Weights of a small mixture-of-experts language model, trained from scratch on English Wikipedia: 54.7M parameters.
Below are experts of layer 7 (counted from 0) of a mixture-of-experts language model. Rows are named down (a neuron's output weights, with its number) and show model dimensions 288-383. Each number is 200 + 20 x the weight over its row's rms, rounded and kept within 0 to 999.
Before each expert's rows: "comes before" lists some tokens at least twice as common just after its tokens as in all text; "raises" lists some tokens whose logits its average output raises strongly, later layers aside. This comes from a sample of Wikipedia text that the model never trained on. Tokens count by the router's weight.

# expert 23
comes before: "-", "|", ":", "=", "==", "==="
raises: "-", "|", "===", "L", "R", "S"
down0,180,199,157,225,158,168,221,198,190,173,195,187,190,207,206,187,179,230,204,195,251,225,174,206,222,160,197,195,170,237,191,200,163,206,193,211,175,208,190,171,187,211,202,192,194,228,193,223,224,216,199,188,175,194,220,179,219,225,215,197,207,178,207,199,196,209,172,212,167,173,220,220,211,212,257,210,191,204,216,247,169,202,189,192,231,213,228,164,192,185,230,237,184,198,265,203
down1,196,211,245,212,190,157,188,202,188,197,206,189,199,174,208,207,211,167,150,229,248,178,252,225,217,186,234,215,191,149,191,178,181,211,212,190,182,190,217,181,208,196,191,164,221,198,176,166,179,249,202,185,207,190,211,194,186,184,192,193,215,250,192,226,198,206,197,172,202,204,204,184,201,174,192,203,206,227,201,175,197,197,202,189,152,223,188,217,158,195,170,183,164,243,228,226
down2,204,183,200,224,235,200,198,207,211,179,158,195,235,192,225,168,216,222,224,197,185,184,191,201,205,181,229,206,201,197,201,228,221,238,182,209,213,196,216,183,190,206,194,177,214,199,203,194,196,248,181,214,213,195,205,190,189,220,183,214,183,204,216,217,188,185,216,219,183,203,232,178,178,200,194,204,208,189,196,179,210,198,189,185,184,230,217,189,200,175,192,209,216,193,187,179
down3,200,151,177,205,242,195,212,216,160,182,214,222,223,206,168,206,222,188,187,161,192,207,179,227,177,200,192,184,225,190,200,203,190,194,213,154,184,221,197,228,196,200,217,195,192,168,184,166,215,196,201,160,174,210,222,190,224,191,191,186,181,225,172,187,161,204,180,194,189,200,213,197,214,208,193,192,197,199,174,234,163,158,180,235,204,217,241,189,206,207,140,190,195,209,191,189
down4,232,219,200,209,177,209,177,192,218,183,206,200,213,193,167,199,188,229,222,202,202,196,174,188,235,183,194,177,177,170,172,186,212,232,213,205,196,200,201,222,180,155,185,169,173,191,216,210,160,199,226,212,213,221,202,205,212,183,232,169,169,194,172,180,239,207,201,243,212,213,201,230,171,220,226,189,204,190,199,192,208,230,223,165,190,254,180,181,212,199,167,200,219,223,241,188
down5,232,199,170,210,194,224,219,218,206,225,180,199,201,193,185,219,189,192,219,185,172,154,180,211,176,195,219,184,191,181,193,194,200,250,218,193,218,187,196,189,197,218,204,148,162,179,235,207,173,196,212,161,200,160,212,207,205,207,179,203,226,170,199,197,200,211,190,256,198,209,207,206,193,214,186,216,215,209,210,193,198,166,219,188,199,200,220,196,176,201,210,184,194,204,157,183
down6,197,246,183,185,174,188,173,198,199,221,220,214,209,187,215,188,189,195,194,199,190,190,226,181,223,226,201,264,196,195,180,211,179,240,230,234,204,153,196,198,209,199,244,220,181,173,157,195,192,164,168,180,225,201,216,179,202,157,183,192,195,205,196,193,211,198,208,227,233,218,168,189,170,227,176,175,201,201,188,185,190,194,180,175,210,202,175,200,181,225,201,184,211,169,226,248
down7,202,195,194,170,206,235,196,209,189,209,208,177,229,205,156,205,199,222,221,233,201,251,220,174,174,189,207,198,214,203,174,206,200,202,186,215,195,199,204,198,170,213,161,181,198,168,215,185,208,194,204,206,189,182,218,221,220,176,274,172,180,202,174,178,230,185,210,162,185,231,213,194,179,205,190,189,176,203,178,224,193,207,175,172,144,208,171,188,212,204,226,197,196,207,217,184
down8,180,200,208,239,199,198,195,204,202,225,202,210,226,192,166,211,182,196,234,221,233,175,193,208,173,203,214,190,210,190,196,215,196,199,235,224,229,179,212,192,241,170,206,206,217,193,182,216,173,181,193,191,204,179,227,209,208,209,235,210,228,187,170,202,232,180,174,158,209,220,199,241,220,196,239,214,216,178,199,204,176,200,175,212,217,164,190,217,212,213,197,178,183,189,227,201
down9,203,211,211,176,197,187,205,197,211,187,214,217,172,202,198,222,213,190,158,205,248,201,171,193,212,201,243,220,207,210,200,240,168,216,202,170,208,216,174,217,212,176,196,193,181,202,228,224,201,235,217,184,173,183,166,209,177,187,197,176,182,249,200,196,202,186,201,163,188,230,189,181,225,211,178,188,204,212,217,219,241,209,196,170,184,200,219,162,187,207,220,210,184,214,200,244

# expert 5
comes before: " |", ".", "–", "0", "8", "9"
raises: ".", ",", " |", "–", "9", "4"
down0,176,209,163,195,176,214,188,177,205,185,193,210,211,220,195,206,195,213,194,211,198,217,195,186,196,172,239,234,189,192,194,168,206,202,171,181,202,192,170,203,204,210,199,215,193,233,238,165,168,184,172,182,220,191,221,205,195,198,220,224,197,213,241,224,189,211,211,225,178,174,206,234,197,190,221,208,138,197,194,227,239,233,196,206,198,190,157,212,207,165,132,211,198,213,197,197
down1,203,222,204,228,201,194,178,217,200,223,211,210,217,183,183,198,195,192,181,220,228,184,215,201,220,185,184,208,235,198,208,237,192,136,224,203,196,219,225,172,251,200,216,164,192,234,193,195,235,222,236,211,203,178,178,199,203,203,210,194,188,222,190,185,191,216,206,228,210,199,192,185,219,212,195,229,190,212,176,212,220,183,214,195,211,220,182,212,163,201,225,192,201,183,172,166
down2,220,152,157,183,147,236,176,229,216,209,208,214,160,225,201,204,204,192,191,183,203,164,191,211,170,139,181,200,209,190,212,228,244,207,231,185,185,199,178,210,205,209,205,176,200,196,164,202,205,224,171,192,219,178,188,210,226,205,181,208,200,191,185,189,189,194,238,222,176,168,187,221,200,225,206,211,209,209,220,219,198,197,159,188,199,186,207,222,190,180,177,200,205,221,194,194
down3,204,192,201,230,212,210,226,184,160,228,213,211,192,233,204,201,199,208,214,208,225,187,231,259,225,189,210,224,229,182,157,171,192,211,181,184,214,216,207,171,189,196,235,234,217,228,170,217,184,192,181,200,223,186,215,221,182,188,219,206,169,182,241,196,203,215,222,206,225,202,236,189,169,193,213,204,191,196,177,196,181,226,223,189,193,186,206,202,203,225,248,141,187,226,206,161
down4,206,195,191,206,229,206,184,205,209,185,233,191,200,216,189,212,259,193,221,194,196,192,205,209,221,187,203,197,201,197,222,222,212,197,177,193,220,189,185,223,193,208,216,217,205,161,197,192,164,235,204,205,208,148,185,188,213,217,184,181,217,157,205,239,208,193,178,191,203,202,192,158,210,181,193,210,218,217,178,173,194,164,186,219,218,177,204,189,169,230,216,203,195,164,228,217
down5,209,205,200,205,187,194,179,179,173,211,215,214,164,183,198,208,253,196,200,210,192,181,189,203,174,218,194,211,203,200,208,199,228,175,181,184,211,169,220,183,189,203,234,188,188,190,174,177,183,205,236,195,201,201,246,187,230,173,172,216,230,194,216,202,184,215,203,186,201,224,203,203,195,200,196,179,169,184,223,185,177,232,227,190,221,172,226,182,176,158,204,195,201,205,200,213
down6,174,244,234,177,229,213,171,188,171,214,212,209,180,154,193,193,223,186,197,178,194,186,189,184,180,211,229,194,189,182,188,220,225,253,199,214,208,217,168,177,213,232,203,175,193,179,191,203,192,231,202,222,188,207,190,171,242,206,197,193,184,236,215,173,170,221,200,184,200,174,207,206,189,200,206,206,169,229,182,177,201,185,206,190,218,197,233,216,183,200,215,218,216,179,241,187
down7,191,216,183,229,186,204,187,195,227,174,185,207,160,190,190,150,199,211,227,183,229,219,203,193,177,224,213,220,215,193,191,206,178,177,181,214,185,213,190,155,205,197,163,198,203,200,145,170,212,169,186,176,172,169,204,245,192,186,176,208,184,203,206,225,228,228,175,236,197,195,201,213,192,163,222,200,220,209,227,198,203,219,218,169,187,199,188,186,192,210,184,174,215,177,206,230
down8,212,197,181,184,211,198,193,217,208,181,161,177,235,213,177,217,179,225,171,219,203,211,153,198,222,238,178,221,214,198,241,202,219,205,189,182,200,179,219,154,181,229,175,203,176,214,204,198,200,213,224,196,169,186,173,238,196,243,154,203,210,207,204,201,235,185,185,201,199,200,206,182,231,159,224,164,191,205,213,193,214,178,203,204,188,200,195,146,209,188,185,175,240,189,187,228
down9,238,235,184,225,186,210,179,204,226,239,228,184,216,204,177,205,199,209,181,209,202,201,167,225,216,144,215,204,225,193,178,189,173,184,219,184,194,194,167,193,214,179,194,201,183,182,176,218,203,215,197,213,179,216,167,201,218,233,218,185,177,185,197,204,185,211,185,198,230,231,215,209,193,235,214,225,196,233,204,163,215,233,191,200,178,211,191,226,183,171,217,213,203,171,190,245

# expert 12
comes before: " of", " in", " to", " by", ",", " and"
raises: " and", ",", " in", " to", ".", " for"
down0,189,225,169,194,160,149,189,219,212,198,245,185,199,203,171,185,198,166,218,210,195,247,221,206,212,179,219,191,208,180,189,231,204,200,223,178,218,224,192,211,179,193,227,249,200,209,221,209,187,184,228,197,178,184,244,211,222,183,192,191,207,236,214,195,192,197,213,212,201,223,185,207,184,217,234,170,191,173,176,198,230,208,209,204,217,176,183,176,187,212,183,230,182,236,196,215
down1,213,198,157,211,183,176,175,211,191,242,156,177,193,170,238,217,188,171,215,183,178,204,207,182,222,207,177,194,224,205,189,191,213,243,202,185,196,204,232,180,226,201,206,205,218,208,201,186,228,184,188,220,160,184,163,205,219,179,238,187,197,192,172,200,240,178,209,211,208,241,221,222,237,215,216,210,200,191,168,191,213,183,194,185,202,159,223,168,212,167,207,184,217,182,219,225
down2,218,206,198,149,188,196,210,201,232,228,202,163,248,175,189,182,208,194,231,217,199,187,203,196,227,216,173,165,217,178,195,214,197,202,168,198,184,180,200,190,184,200,194,175,168,196,201,199,188,211,176,175,220,188,192,253,205,210,208,218,202,218,199,227,202,201,219,211,230,219,194,231,242,220,218,220,177,201,229,223,190,185,192,210,199,210,181,225,224,191,204,205,213,227,197,184
down3,227,197,204,196,203,201,208,190,192,231,202,192,166,202,168,236,194,220,218,178,213,206,189,210,253,186,181,231,222,175,159,176,168,175,168,196,167,218,217,190,213,217,203,208,222,215,200,184,171,183,186,203,190,190,203,241,196,205,202,210,184,184,197,211,181,195,187,208,227,208,202,220,192,206,161,213,211,186,195,182,224,214,210,201,192,196,174,237,188,168,205,183,175,197,213,191
down4,230,199,202,232,207,193,211,203,182,240,187,235,224,171,188,193,198,180,223,195,187,187,186,211,206,198,203,182,219,186,169,194,214,181,227,181,185,210,206,205,203,228,199,183,198,195,147,222,187,227,229,199,192,207,210,240,204,190,234,236,217,211,175,214,232,212,194,203,211,198,185,176,200,230,127,194,204,199,186,232,211,187,200,204,193,207,205,188,211,227,195,182,203,198,222,233
down5,228,191,240,234,169,195,210,209,198,229,183,212,181,216,180,194,171,217,154,183,247,225,191,183,203,219,194,213,182,202,216,171,201,242,239,264,212,243,228,204,187,189,199,209,210,189,169,195,208,213,169,167,182,208,205,235,220,232,194,221,215,192,199,163,162,204,216,173,188,212,243,232,180,199,206,198,216,197,202,206,219,214,239,194,206,226,193,209,178,176,247,172,217,177,170,163
down6,208,184,166,199,230,182,225,186,214,192,237,181,225,202,222,175,204,190,166,227,198,181,176,237,197,218,203,206,223,210,195,198,196,206,148,223,195,174,202,186,222,186,170,131,205,202,208,197,160,246,205,202,201,175,195,207,202,178,230,209,208,174,245,208,235,175,208,184,191,213,167,185,195,171,206,213,203,233,213,218,210,185,155,209,183,193,169,172,208,183,208,221,181,216,186,210
down7,206,209,202,204,218,173,185,181,221,194,222,197,176,195,228,186,176,210,197,187,203,190,194,198,185,207,201,196,166,216,215,198,207,238,239,163,204,214,224,220,232,227,210,206,180,168,198,195,181,160,165,157,232,217,211,224,207,233,209,191,195,204,229,209,205,222,218,186,182,168,170,208,191,210,216,201,181,213,211,220,174,189,199,209,209,165,188,222,185,202,220,198,229,175,183,222
down8,252,182,207,217,183,211,206,193,217,221,222,200,170,157,206,174,183,185,239,208,240,186,243,208,236,236,210,190,170,186,246,212,195,205,191,165,231,184,223,235,186,195,185,241,191,198,213,222,215,208,218,245,222,199,191,206,196,213,214,212,199,230,205,215,195,214,193,231,187,208,206,205,212,217,212,178,187,217,200,191,180,161,199,214,219,217,194,209,200,180,195,213,193,208,189,241
down9,201,206,184,232,198,182,208,211,188,225,201,184,218,232,205,200,183,194,208,233,227,187,205,194,148,192,233,214,204,168,174,192,243,196,223,204,201,204,175,201,185,159,186,180,162,178,181,161,201,188,170,167,223,163,210,204,184,178,207,198,190,204,174,188,189,207,212,230,185,218,208,232,194,194,208,244,202,185,220,161,221,187,213,204,232,207,190,194,202,199,210,217,197,211,187,201

# expert 20
comes before: ",", " The", "==", " He", " In", "."
raises: ",", " (", " and", ";", "."
down0,221,193,192,220,192,203,216,188,172,156,191,201,227,194,226,182,200,202,197,215,195,209,210,206,213,196,174,217,215,191,195,210,210,220,200,174,197,187,206,221,180,210,176,196,243,191,157,195,224,195,210,184,198,227,177,206,194,192,227,175,242,195,227,212,244,194,215,177,174,223,213,187,207,193,213,234,161,189,169,232,189,195,169,202,159,225,183,219,196,221,215,239,186,207,165,172
down1,195,188,204,194,185,198,193,181,208,186,197,189,211,177,232,185,202,230,197,220,214,161,165,200,198,213,211,213,228,217,239,189,219,246,207,227,189,174,203,182,221,202,212,211,192,213,188,205,217,224,184,212,243,204,208,213,208,192,223,178,221,210,174,209,234,233,204,201,180,237,223,200,192,215,200,178,195,194,218,214,199,187,239,175,198,189,183,198,235,223,201,207,200,212,167,223
down2,214,211,240,164,221,173,232,220,181,224,207,206,214,200,195,199,183,181,204,216,203,199,203,205,210,233,222,182,216,162,195,218,223,165,200,173,168,178,178,201,215,184,200,222,195,194,227,236,179,199,183,187,208,207,225,187,202,185,200,232,184,188,231,167,253,167,169,179,216,191,198,217,199,183,172,186,204,230,224,187,192,227,201,205,239,196,187,190,240,189,189,201,187,183,206,198
down3,186,191,194,218,153,211,194,210,191,170,149,224,191,176,198,194,238,197,233,178,191,165,234,155,171,196,186,184,167,224,170,176,178,224,234,197,190,181,208,212,212,216,207,186,180,174,208,160,168,201,215,213,171,200,224,202,213,210,175,229,208,189,216,207,195,232,226,203,191,197,211,205,238,200,245,185,210,187,215,188,214,195,199,166,172,231,221,217,194,184,216,234,165,217,250,192
down4,169,221,225,208,176,206,212,225,193,213,213,181,213,229,167,204,207,199,246,219,189,166,194,173,264,196,173,232,206,225,207,186,170,202,218,155,191,161,186,206,212,211,197,172,201,207,195,198,179,166,224,195,187,144,205,213,214,183,199,203,210,173,218,197,186,202,208,189,230,213,199,205,187,218,176,191,193,209,198,163,221,170,191,193,136,199,190,205,206,192,216,200,202,200,191,220
down5,205,201,170,186,206,192,207,210,228,189,211,200,207,185,227,203,166,166,178,172,199,173,186,201,187,210,196,241,186,229,178,195,210,188,205,197,230,192,194,188,195,180,185,199,180,204,189,246,222,203,214,175,210,210,200,200,174,201,205,202,208,232,202,224,206,221,199,172,209,243,213,201,213,195,161,276,230,183,224,187,193,194,209,164,182,165,204,181,203,217,197,193,172,206,218,179
down6,171,202,181,213,200,218,198,196,181,238,206,205,181,194,191,217,180,181,199,207,209,237,195,197,232,236,203,222,204,205,226,205,198,216,182,179,217,219,191,181,229,211,162,195,218,185,192,205,213,163,188,194,201,206,217,178,187,210,217,201,202,200,218,227,215,160,212,197,177,171,186,168,212,226,210,207,219,244,199,163,184,158,212,239,198,183,220,213,165,234,188,213,208,194,192,249
down7,198,184,192,190,179,186,188,233,195,208,247,209,186,220,223,213,188,208,218,196,190,220,176,198,160,187,222,199,217,192,215,189,191,222,187,218,219,193,179,191,213,219,194,182,212,198,235,192,207,201,228,184,225,204,207,178,204,181,201,210,207,193,210,206,194,225,231,183,196,198,202,177,203,199,208,222,192,195,181,211,210,194,229,207,193,186,226,214,230,197,197,221,193,224,196,195
down8,194,193,212,210,182,191,204,186,196,214,198,184,218,246,194,192,217,178,212,205,201,212,210,216,231,210,178,187,194,198,199,194,205,223,196,210,189,197,186,186,216,208,168,216,218,190,164,201,196,189,187,210,196,188,201,199,155,233,223,230,190,180,204,210,176,193,251,187,219,206,221,206,196,173,210,198,170,181,180,217,168,218,185,195,249,224,198,204,195,165,202,219,200,182,205,226
down9,215,211,181,208,186,219,204,243,160,199,188,188,180,198,203,175,231,216,201,218,160,195,201,201,206,195,166,184,207,212,217,220,194,191,178,177,164,211,177,198,239,187,209,197,182,196,249,221,217,215,207,152,199,192,194,210,182,182,189,213,223,242,183,199,220,171,185,187,234,211,177,210,210,229,185,227,194,182,218,201,214,195,223,176,211,202,251,202,179,192,181,227,175,170,202,187

# expert 8
comes before: "201", "1", "200", "2", "0", "202"
raises: "1", "7", "9", "6", "8", "2"
down0,210,225,199,212,188,213,214,226,208,191,177,196,191,207,235,208,191,197,203,217,219,253,210,188,174,214,216,212,205,202,179,210,225,202,230,200,222,223,181,209,211,220,194,175,211,176,189,175,211,195,184,215,166,187,194,195,211,206,189,207,208,161,211,206,176,204,227,174,214,169,212,216,193,225,188,207,207,187,246,208,230,226,188,190,241,176,205,208,188,159,225,176,234,206,221,169
down1,203,187,218,223,248,204,179,193,227,178,198,212,223,203,201,185,229,210,197,223,193,239,225,204,216,183,208,166,209,208,210,236,176,214,224,200,192,166,215,198,195,212,188,193,192,183,202,148,237,226,206,210,182,157,184,187,228,186,174,195,219,179,202,188,188,217,233,182,224,183,204,184,158,168,222,199,198,169,166,210,223,218,216,167,211,193,194,194,191,197,172,190,222,172,233,221
down2,219,181,186,223,194,189,195,187,218,200,216,193,206,201,209,209,187,237,213,193,218,161,196,195,192,220,224,208,206,234,170,220,233,192,217,229,206,199,208,195,194,200,188,193,196,215,206,213,187,210,181,211,217,169,230,156,207,183,187,187,196,206,167,169,164,213,222,216,179,193,221,204,192,195,198,221,190,232,208,223,183,212,191,195,194,202,179,198,204,247,187,224,182,175,206,222
down3,190,173,215,171,189,183,198,243,175,205,214,226,192,202,193,217,224,194,197,208,182,187,205,209,103,175,185,179,158,202,218,215,190,205,206,206,182,166,186,191,166,232,181,175,199,198,178,158,184,217,210,203,173,220,200,178,197,194,220,224,210,206,193,201,224,211,186,177,219,170,167,200,238,195,194,197,199,222,197,229,158,198,199,180,146,224,205,168,191,156,224,220,185,226,220,201
down4,180,195,189,197,190,175,196,176,233,197,223,210,228,222,217,211,184,194,186,206,209,206,206,173,292,210,177,187,192,229,207,212,192,194,227,199,201,208,204,161,213,221,213,212,193,198,195,213,217,205,220,221,217,228,188,200,218,230,174,224,204,226,173,210,208,212,216,193,168,210,187,219,185,184,215,203,194,208,186,228,212,222,205,187,200,205,198,186,214,209,184,155,199,208,197,223
down5,196,186,201,186,190,224,227,215,205,199,241,193,195,187,206,180,163,236,191,212,211,198,216,201,245,217,172,198,223,198,197,170,171,212,202,206,187,219,183,208,193,209,227,205,182,226,212,192,227,212,234,209,214,152,165,216,213,238,180,217,193,202,209,155,220,171,243,207,199,212,192,166,214,239,173,183,187,198,212,224,213,187,211,204,190,212,183,177,202,205,210,195,177,192,216,177
down6,215,258,208,184,203,210,201,193,205,185,205,207,200,202,157,194,246,206,187,188,188,230,243,212,199,208,195,219,210,152,201,207,207,162,185,179,237,175,237,217,206,216,226,202,178,218,191,248,181,203,176,205,201,197,209,185,189,188,186,178,198,203,206,176,217,205,197,189,196,173,166,223,227,188,160,166,187,203,208,198,200,196,205,193,213,245,192,245,194,199,206,239,208,231,179,205
down7,206,165,212,206,203,215,239,221,216,192,192,198,223,207,223,193,227,191,169,214,231,222,181,219,179,209,216,189,183,178,173,161,230,187,182,236,190,213,172,200,220,178,192,186,191,185,219,198,201,215,216,201,228,213,144,180,191,147,213,231,207,187,197,206,207,159,181,162,194,211,193,203,173,172,181,212,215,212,184,219,235,227,180,189,158,208,228,194,174,173,172,199,200,176,163,181
down8,202,170,202,193,189,169,165,180,217,203,194,216,241,199,220,220,209,206,173,167,186,168,196,180,232,229,197,183,219,192,184,194,240,239,246,197,200,199,231,215,225,175,213,228,227,141,184,181,213,252,196,219,181,214,162,155,198,211,197,218,180,182,212,187,222,161,221,191,210,161,227,185,196,203,184,207,211,177,219,184,215,182,196,202,189,219,190,204,178,202,207,223,220,204,185,169
down9,217,213,203,202,189,216,203,188,200,178,247,168,189,210,212,182,207,183,198,224,191,190,225,227,159,165,188,165,207,187,231,185,205,225,152,192,208,209,204,213,160,209,204,207,234,202,208,188,221,207,228,199,195,190,219,219,198,199,182,210,179,222,185,228,199,221,226,239,204,192,210,205,211,188,216,250,196,181,196,192,196,193,212,199,163,229,184,196,221,203,198,175,222,193,176,171

# expert 3
comes before: " of", " |", "\n", "==\n", " and", " ("
raises: " and", " (", ",", " for", " of", " |"
down0,216,200,176,196,215,200,219,183,211,232,164,195,199,205,211,190,179,208,211,191,141,193,215,190,167,213,219,219,201,194,179,172,172,209,209,231,203,212,146,198,202,217,233,166,213,161,189,202,200,193,227,185,197,192,186,188,199,204,183,218,210,235,150,196,186,180,227,184,170,181,165,217,201,227,196,185,188,186,226,218,175,227,177,224,196,194,194,207,204,182,159,204,195,216,230,194
down1,201,171,198,205,219,207,219,189,156,213,181,220,200,214,202,200,182,205,194,228,165,222,216,212,225,215,205,207,227,183,230,206,234,189,215,191,215,199,176,182,180,199,168,240,211,169,216,159,170,191,197,204,207,208,211,190,213,192,213,216,212,212,177,154,184,201,201,216,217,161,191,199,201,193,204,214,186,220,208,207,194,237,245,194,184,247,168,207,154,180,168,216,197,224,194,201
down2,199,210,222,200,187,224,190,239,240,208,214,195,211,172,193,212,206,196,211,180,220,172,208,217,213,182,209,214,179,194,168,209,141,161,216,195,240,181,197,218,214,196,212,192,175,193,196,192,180,217,191,195,244,205,192,224,175,208,187,226,209,191,245,199,199,209,173,210,205,168,253,156,192,188,191,197,194,147,214,205,205,220,193,205,210,197,221,205,201,221,251,232,188,189,170,169
down3,203,228,197,201,199,187,198,196,218,181,227,206,194,181,209,174,173,220,219,182,199,205,185,199,210,203,200,193,203,255,195,217,224,189,194,192,193,214,192,168,193,183,209,193,215,225,181,210,197,196,209,225,195,211,196,190,206,173,202,215,202,192,211,170,179,177,182,221,213,243,179,163,213,184,195,196,197,225,199,221,204,199,233,214,217,196,203,192,184,173,226,215,162,192,207,224
down4,203,203,214,196,200,235,230,194,183,220,167,166,216,225,167,230,212,207,211,188,224,165,199,196,192,174,186,200,236,154,193,186,175,213,197,224,203,211,214,172,190,205,206,214,207,200,204,212,187,200,176,175,202,197,218,221,195,199,205,208,198,192,204,192,181,194,192,160,171,206,222,199,177,206,201,206,201,188,164,177,196,236,244,196,214,207,205,207,210,184,219,192,191,186,214,228
down5,176,204,179,203,198,227,240,159,203,190,208,188,230,223,193,191,208,200,219,230,194,193,182,191,217,197,199,183,179,213,226,185,171,198,234,218,218,196,196,162,200,238,188,167,214,174,231,164,196,188,255,209,234,226,217,188,156,174,199,188,200,180,190,200,166,227,164,180,165,184,229,214,188,193,185,167,190,203,214,170,185,222,185,205,193,211,174,166,194,195,228,184,201,179,199,203
down6,227,208,210,220,197,210,199,193,188,213,198,211,158,238,207,224,190,219,176,186,177,243,183,204,189,144,237,194,187,189,194,182,198,225,209,231,172,179,206,151,203,235,205,206,217,202,206,209,178,214,202,183,209,175,217,175,220,220,169,213,200,226,189,209,174,215,212,190,229,191,209,185,222,186,165,225,219,188,233,166,187,187,198,201,186,214,196,172,151,205,170,193,205,210,175,215
down7,205,175,241,199,202,178,199,206,190,199,200,210,244,166,209,196,143,202,177,192,239,179,152,170,202,205,169,170,203,224,175,214,193,207,183,168,176,208,223,174,168,183,205,211,183,240,212,199,201,222,208,221,212,228,246,155,187,213,172,204,193,215,228,189,205,191,215,218,189,205,194,189,184,201,200,205,200,216,230,184,216,174,201,199,200,207,202,177,221,202,249,222,226,187,217,196
down8,197,200,196,211,210,197,204,207,164,202,191,195,266,234,223,178,194,174,187,176,217,203,219,193,215,238,199,196,198,223,199,183,185,208,225,204,188,205,204,150,223,229,187,206,217,189,199,182,239,188,200,226,226,179,192,193,186,240,231,223,194,191,215,189,202,217,186,215,233,211,203,204,214,204,211,252,174,187,208,183,196,214,225,171,236,192,226,195,184,214,200,208,173,180,225,223
down9,192,183,200,222,212,187,173,204,180,152,190,217,203,205,225,199,192,197,239,189,218,194,194,213,232,189,228,175,195,191,194,208,185,222,199,193,188,169,215,199,182,180,210,188,167,233,189,184,177,197,219,224,184,226,192,203,212,195,234,192,213,206,231,204,176,191,206,174,151,199,215,192,214,155,197,202,189,222,208,176,167,173,184,210,196,224,224,200,196,185,220,210,208,214,233,196